From a checkpoint of a small mixture-of-experts model trained on Wikipedia: vocabulary 4096, 64 SwiGLU neurons an expert.
Below are experts of layer 9 (counted from 0) of a mixture-of-experts language model. Rows are named router (the router's row for the expert), gate (a neuron's input weights, with its number), up (a neuron's input weights, with its number) and show model dimensions 0-255. Each number is 128 + 32 x the weight over its row's rms, rounded and kept within 0 to 255.
Before each expert's rows: a language model's description of what the expert responds to; "comes after" lists some tokens at least twice as common just before its tokens as in all text. This comes from a sample of Wikipedia text that the model never trained on. Tokens count by the router's weight.

# expert 21
Description: Table cell separators. Pipe separators and divider rows inside data tables of votes, scores and league standings, usually between numbers or names.
comes after: " |", " ", " 0", ")", " 1", "%"
router [134 129  91  69 157 166 154  81 130 113 145  85 174 118  88 139 112 158 149  98 113  97 116 178 143 144 136 160 127 145 122 120  97 154  90 133 180 107 113 155 195 132  69 122 123 177 143  87  89  63 118 106 148  96 159 132 147 104 107  79 102 144 112 121  72  86 151 143 170 164 129 125 105  96 116 115 138 121  70 131 157 142 133 129 157 177 162 139 128 131 111 165  78 130 162 136 143  62 101 160 150 107 185 115 146 147 179 136 151 160 123 154 122 139  84 120 140 197 105  42 148 133 144  90 129  79 133  60 183 144 130 113  85 121  92 127 136 137  68 106  98 219 198 141 133  75 181 139 135 155 142 117 159 133 116 147 127  99 143 163 147 126 124 123  96 119 126 124 125  57  73 132 142 158  66 165 127 176 140 100  72  77 107 119 114 115 142 131 161 143  67 176 142 191 149 130 119 110 114  87  98 100 133 171 135 103  99 165 153 165 153  95  75 177  88 107 182 121 140 182 139 144  69 161 112 137 156 139  79 104  92   9 132 132 130 128 101 180 118 133 147 120 102 183 155 149 125  96 160 112 139 167 109 153 163 124]
gate1 [116 138 126 102 136  81 105 114 102 156 164 161 130 122 126 151 108 161 193 110  98 107 172 144  92 125 157 173 160 146 128 109 107 157 130  94 151 114 159 133 108 161  97 206 106 195 108  96 131 162 116 134 197 103 128 109 162 152 167 109 170 139 149 187 126 109 143 137 134 109  71  99  89 117 201 149  98 152 110 159  98 130 128 125 147 165  99 139 143 185 110 126 193 158 116 113 103 107 144 136 131 191 168  88 147 125 127 145 145 126 154 124 143 105 141 110 185 160  80  88 163 115 163 101 116  47  66 104 150 147 130 148 100 185  99 149 156 143  67 154 138 242 109 113 142 150  77 111 147 130 173 157 143 146 113 174 168 116 157 138 113  52 129  83 139 102  87 182 116 114 156 155 140 129 119 147 190  84 145 109 146 167  77 101 108 136  57 130 114 125  87 140 148 130 153 139 131 127  73  99 111 101 129 142 104 142 130 200 107  95 138 120 102  90  72 137 177 117 181 183  99 128  67 134 182 126 125 111 176  78 168  99  91 138  74 176 123 169 114 142 148 111 140 113 133  79 119  98 101 149 118  71  79  79 117 178]
up1 [142  95  94 109  99  69  99 165 139 138 171 147 178 140 111 175 137 154 160  75  91  74 171 154 110 118 124 130 127 134 132 156  82 182  95  81 163 101 167 101 113 161  96 197 116 184 129  84  93 187  61 119 175 143 108 111 137 122 161 101 144  90 190 168 123 116 122 166 168 107  97 127 122 110 172  93  95  82 135 147 130  84 157 118 130 169 147 131 167 148 134 146 174 152 143 132 104 107 149 138 129 144 200 109 182 151 127 144 136 122 161 133 133  97 146  53 173 145  83 109 141 125 160  91 141  75  95  96 165 141 122 146  86 195 114 138 171 121  43 137 144 190  66 128 159 131 105 122 126 154 154 169 133 146 153 139 124 111 137 103 173  64 137 122 144  85  86 135 160 102 121 146 160  69 139 123 158  82 145 127 146 101  70  89 101  94 129  84 122 151 118 189 134 129  85 152 135 104  93  99 141 170 136 172  95  98 104 172 109  92 150 105  99 116  52 130 180 149 152 171 129 139  74  78 133 146 114 101 133  97 170 122  80 105  60 196 163 140 114 178 168 133 101  84 140 136 139 109 166 147 159  88  79 118 132 131]

# expert 56
Description: Table delimiters. Pipes, semicolons and separators at the end of numeric table cells and rows, plus table rule lines and JPL, MPC entries.
comes after: " |", " ", ";", " 0", "%", "1"
router [114 121 132 133 106 147 132 137 129 150 176 123  92 154 115 121 164 101  90 159 106 195  91 172 107 187  92 170 199 143 151 133  81 126  89 132 125  76 111 164 113 113 172 159  91 185  69 183 150 199 122 121 126  93  94 118 147 124 170 103 118 126 113  84 150 160 119 162  91 111  66  78 164 151 110 159 133  64 127 172  66 109 196 140 145 117 126 108 124 140 140 158 152 103 156 139 140 117 172  98 139 110 139  56  59 186 158 163 123 139 194 167  66 127 105 146 147  57 119 108 119 108 119 136 118 137  80 112 131  83 150 123 164 109 106 126  97 132 102  78 147 151 100 133 134 134  49 115 127 113 177 152 141 134 109 121 148 163 129  63 139 107 102  95 203 128  85  47 138 114 135 130 143 138 202 110 134  76 137  79 132 123 115 105 139 163 120 154  96 129  92 133 136 132  75 110  73  88 188 161 152 111 104 142 115 168 137 140 157 130  77 153 156 123 107 178 131 155 182 149 124  51 170 105 116 109  92 103 184  82 133 112 111 107 113 132 119 170  79 102 120 145  62  91 127 123 152 159 101 154 117 159 133 135  75 138]
gate1 [143 106  75 101 116 146 139  93 224 114 142 144 182 217 125 183 107 130 126 169 127 177 131 123 196 132 121 118 125 169 181 146 143 185 109 129 125 137 108 119 123 105 151 118 153 126 101  70 109 146 156 136 157 109 101 142 150 190  96 143 118 127  85 118 137 140 122 117 172 151  92 119 137  85 139 109  82 112  75 119 120  65 121 122 166 182  98  91 118 124 162  99 125  82  50 133 136 116 131 115 171 163 110 176 122 149 117 142  49 192 105 114 126  88 111 131 117 100 108 140 192 111 162 155 112 127 146 119 133 129 163 146  63 140 182  92 173 121  86 109  88 124  56 115 128 159 147 135 150  85 100  88 155 169  75 100  87 126 155 164 135 125  66 115 123 140 110 112 152  47  67 222 114 188 158 125 184 151 157 151  57 127 132  87 162 150 124 112 110 103  91 139 140 145 107 141  98 116 105 134 141 159 139 135 144 141 130 148 109 203 120 102  75 132 101 147  95 102 129 153 147 186 158 159 112 126 123 112 174 210 141  89  88 152 113  86 137 113 115 100 177 103 124 102 145 113 141 153 110 119 140  90 114 194 158 116]
up1 [176 117  74 101 173 141 178 118 169 125 112 159 184 207 150 149  99 122  79 171 133 171 117 161 175 119 113 132 131 180 192 107 120 157  56 106 114 113 127 117 139 101 177 105 176 115  82  83 107 145 132 153 187 105  97 137 150 162 114 140 115 145 118 137 154 147  96 124 173 143  67 120 126 103 150  83 112 119  84 108 154  77  77 148 137 148  92  25 103 126 130 137 137 126  50 125 130 148 126 101 135 150 109 177 153 183 134 139  77 187  90 148 127 141  96 129 111 145 139 113 162  86 142 133 130 107 129 119 109 139 178 149 129 139 176  99 171 132  61 154 106 168  86  99 134 140 153 184 149 131 119  51 135 173  80 114  85 144 146 142 140  96  60 120 134 142 126 134 203  74 108 198 118 224 125  91 145 145 156 129  41 152 121  98 179 203 128 109  97  97  87 161 159 138 101 113  75 132 104 155 150 108 154 116 165 140 117 148 118 143 100 152  80 124 123 122 146  70 169 134 159 176 137 178 110 110 135 142 155 154 120 114  81 148 134 111 163 140 105 123 169  99 138 115 152 105 128 138  95 125 111 101 111 179 135 113]

# expert 32
Description: Articles and determiners. Articles and determiners opening a noun phrase, usually after a preposition, such as the, a, an, this, another, its.
comes after: " of", " in", " to", " as", " on", " is"
router [115 149  89 103  68 152 143 155 119 113 153 183 151 154 157 169 165  93  86  94 145 109 142 106 162  52 113  94 124 120  88 123 100 111  84 144 151 146  91 120  48 121 188  91 111 188 151  49 129 160 116 118 126 106 139 142 188 136  99 169 157 139  85 141 110 146 133  80 124 162 132 216 119 117  89 150 135  96 170 111 116 137 147 119 104 119  81 132 127 104  71 147 175 134 139 181 135 108 118  98 108 105 164 138 126 130 132  83 195 175 111 111 134 108 142 117 146  99 129 143 133 169 143 116 158 150 110 148 108 158 155 132  52 115 163 143 137 105  48 144  81 114 105 101 101 204 118 154 202 166 164  89  98  81 139 151 111 140 136  72 110 129 152 129 105 151 175 113 140 180 130  98 156  77  85 137 143 124 137 134 135 175 107  94 131 106 180 128 210  98  94 150 136 120 146 129 126 105 106 176 133 210 111 164  73 151 118 116 134 138 144 191 107 106 158 137  38 162 120 115  92 115  18 126  93 148  96 152 153 116 137 145 103  96 144 108 136  96 115 113 137 130 107 123 164 187 162 114 101 113 164 110 180 104 136 122]
gate1 [ 74 141 103 133 115 124  84 123  97 135 148 134  96 109 123 103 108 129  69  67 157  93 110 102 123  83 105 126  82 115  97 196 132 150  93 148 163 152  79  59 104 157 110 127 156 138 100  93 176 135  90 124  88 106 128 145 144  50 104 150 144 108 127  85 115 125 106 116 169 128 153 148 169 159 155 150  86 159 136 124 160 117 112 128 139  84 111 169 106  87  80 144 169  95 106 115 110 130 137  95 130 128 188  93  96 130 142 194 132 181  95 136 140 156 161 142 151 139 147 104 152 158 121 128 175 160 147  94 164  59 121 105 111 152 161  68  69 122  94 100 150  97 137 151 145 211 156 117  44 155 171 143 104 148 147  78 137 100 155 142  67 107  83 123 129 149  89 110 132  93 154  66 192 135 109 120 128  96 104 157 124 112  77  68 138 128  55 130 101 103  37 128 166 176  78 193 208 129 133 172 119 184 121 136 120 111 123 106 103 133 129 145 114 119 170 118 116 128 146  71 145  97  70 114 145 132 102 147 116 155 159 133 156 104 169 118 133 129 106 132 138 164 118  96 136 147 158 149 144  87 123 111  97 110 221 207]
up1 [128 106 159 115 167 117 155 122 135 169 112 137 157 162 157 112  62 165  88 109 151 134 173 182 110 109 154 103 142 101  76 112 116  95 152 159 202 154 138  59  77 133 129 146  86 171 141 137 141 132 105 139 162 139 123 147 129 115  95 146 143 133 122 140 164 143 132 127 131 115 189 127  95  62  79 170 134 183  75  90 195  63  90 132 161 122 151 174  52  94  90  81  79 121 161 178 169 113 133 112 141 126 133 109 151 176  80 141 151 182 117 153 169 101 146 125  89 147 114 124 157 170  84 125  92 168 135  78  86 111 177 105 145 156 192 102  90 173 182 136 139 143  94 167 185 143 147  95 151 127 109 110  71 160 173 119 129 101 116 111  97 142 218 152 114 185 100 123 112 149 192  94 160 127 127 113 173 139 125  82 148 115  75 136 105 117 172 129 156  71 126 133 134 153 106 154 179  66  98 151 136 124 110 116 157 187 105 101  94 150 113 113 123 120 163  95 114 127  95 169 143 119 154 118 123 124 172 136  63 120 211 130 120  75 135 147 121  99 142 109  79 196 168 137 105 167 112 140 117 102 117 125 133  85 149 179]

# expert 17
Description: Determiners and possessives. Determiners, possessives and quantifiers before a noun, such as his, their, its, several, other, the, a, plus word-completing suffixes like -er or -est.
comes after: " of", " the", " with", " for", " a", " on"
router [147 132 140  97 109 129 109  96 149 182 116 109 150 102 153 140 105 103 135 111 120 166 155 107 109 141 125 132 122 178 129 138 126 107 128 132 135 156 142  57 135  95  76 126 166  38 101 133 153 116 137 145 181 176 135 137  97  87 106 127 106 138 110 105 102 127 178 117 192 113 175 122 160 121 157  80 154  94  87 168 157 127  97 150  92 106 135 137 136  87 156  94 103 119 182 112 101  75 195  68 218 142 117  42 111 166  76 149 131 164 158 138  54 131 173 130 158  81 130  35 151 132 133 160 168 139  65 143 115  69 130 114 128 104 132 131  80 112 127 138 136  95 117 141 161 106 154 152 173  56 184 128  95 119 158 127 153  50  60 140 123 118  88 124 106 175  89 170 104 125  91 110 149 146 137 123 143 107  64 114 151 106 170 151 119 152 118 109 144 133 117 140 119 170 101 183 138 164 154 101 109 139 202  67 133  97 175 167 130 141 101 142 103 127 136  93 152 139 123 155 156  63 118  73 149 137 173 151 131 154 105 166 122  92 128 132 208 130 110 163 145 116 138 111 148 107 155  95 164 161 160 197 102 147 149 175]
gate1 [185 117 114 128 123  78  60 111 163  97 114 177 129 173 132 107 132  87 128 118 131  54 145  62 123 166 129 120 129 110 111 174 127 159 106 136 163 114 164 163 116 156 102 128 177 121  66  88  99 141 148 112 107 155 165 187 165 128 117 113 136 225 132 107 124  85  84  69 135 109 149 137 214  92 173 108 161 146 116 160  79 137 105 113 110  99 131 116 129 148 161 125 150  67 107 157 128 113 133  67 174 116 113 138  82 166 125  99  98  90 119  96 141 139 128 110 116  86  99 127 142 168 139 170 207  93 154 162 194 109  91  93 108 113  51  76 123  75 134 129 166 126 101 124 107 146 166 182 118 190 132 112  91 141 161 141  94  84 138 161 156 132 161 131  52 163 160 155  95 132 125  99 148 156 150 157 157 129  88 122 113  86 141 146  81 110  72 158 181 112 117  93 221 147 125 107 178 160 152 113 123  91 145 156 148 160 168 125  92 128 136 153  81 157 160 127 159 141 161 136 149  75 101  65 142 154 113 149 102 140 137 132 142 155 141 161  55 156 124 113 120  87 155 192  90 161 149 119 126 145 140 141 111 112 154 169]
up1 [118 136 112  78 160  97 145 181  90 132  84  98 121  60 109 121 137 187 139 150 118 127 120 160  82 163 109 185 183 114 164 101  75 138 156 182 185 133  49 126 114  78 156 151  74 146 139 107 138 137 147 132 128 144 141  80 109 178 157  98 174 112 165  79 133 104 149 159  88  80 128 140 127 121 118  97 134 155 133 121 176 194 142 100 122 127 100 119 115  70 119 163  91 154 136 103 164 139 152 129  69 133 123 123 147 121 131 113 175 136 140 135 158 146 140 123 117 154 147 148 188 118 177 136  62 168 195 178  75 215 109 115 183 158 172 171 192 159 167  90 152 128 136 161 192  77 119 125  97 119  88 140 105 106 164 116 103 168 107  69 144 156 103 169 137 168 141 149 170 133  92 164 142 115 114  92 123  67 129 119 154 170 145 157 179  90 115 173 118 157 129 131 113 181 108 101 136 206 166  52 127 149 110 130 129 107 142 112  94 120 120 198  65 112  76 152 101 101  80 142 152 147 124 143 123 162 103 183 125  75 118 159 122 106 116 103 131 126 148  74 152  66 116 110 150 119 164 158 154  97 113 106 141 117 121 135]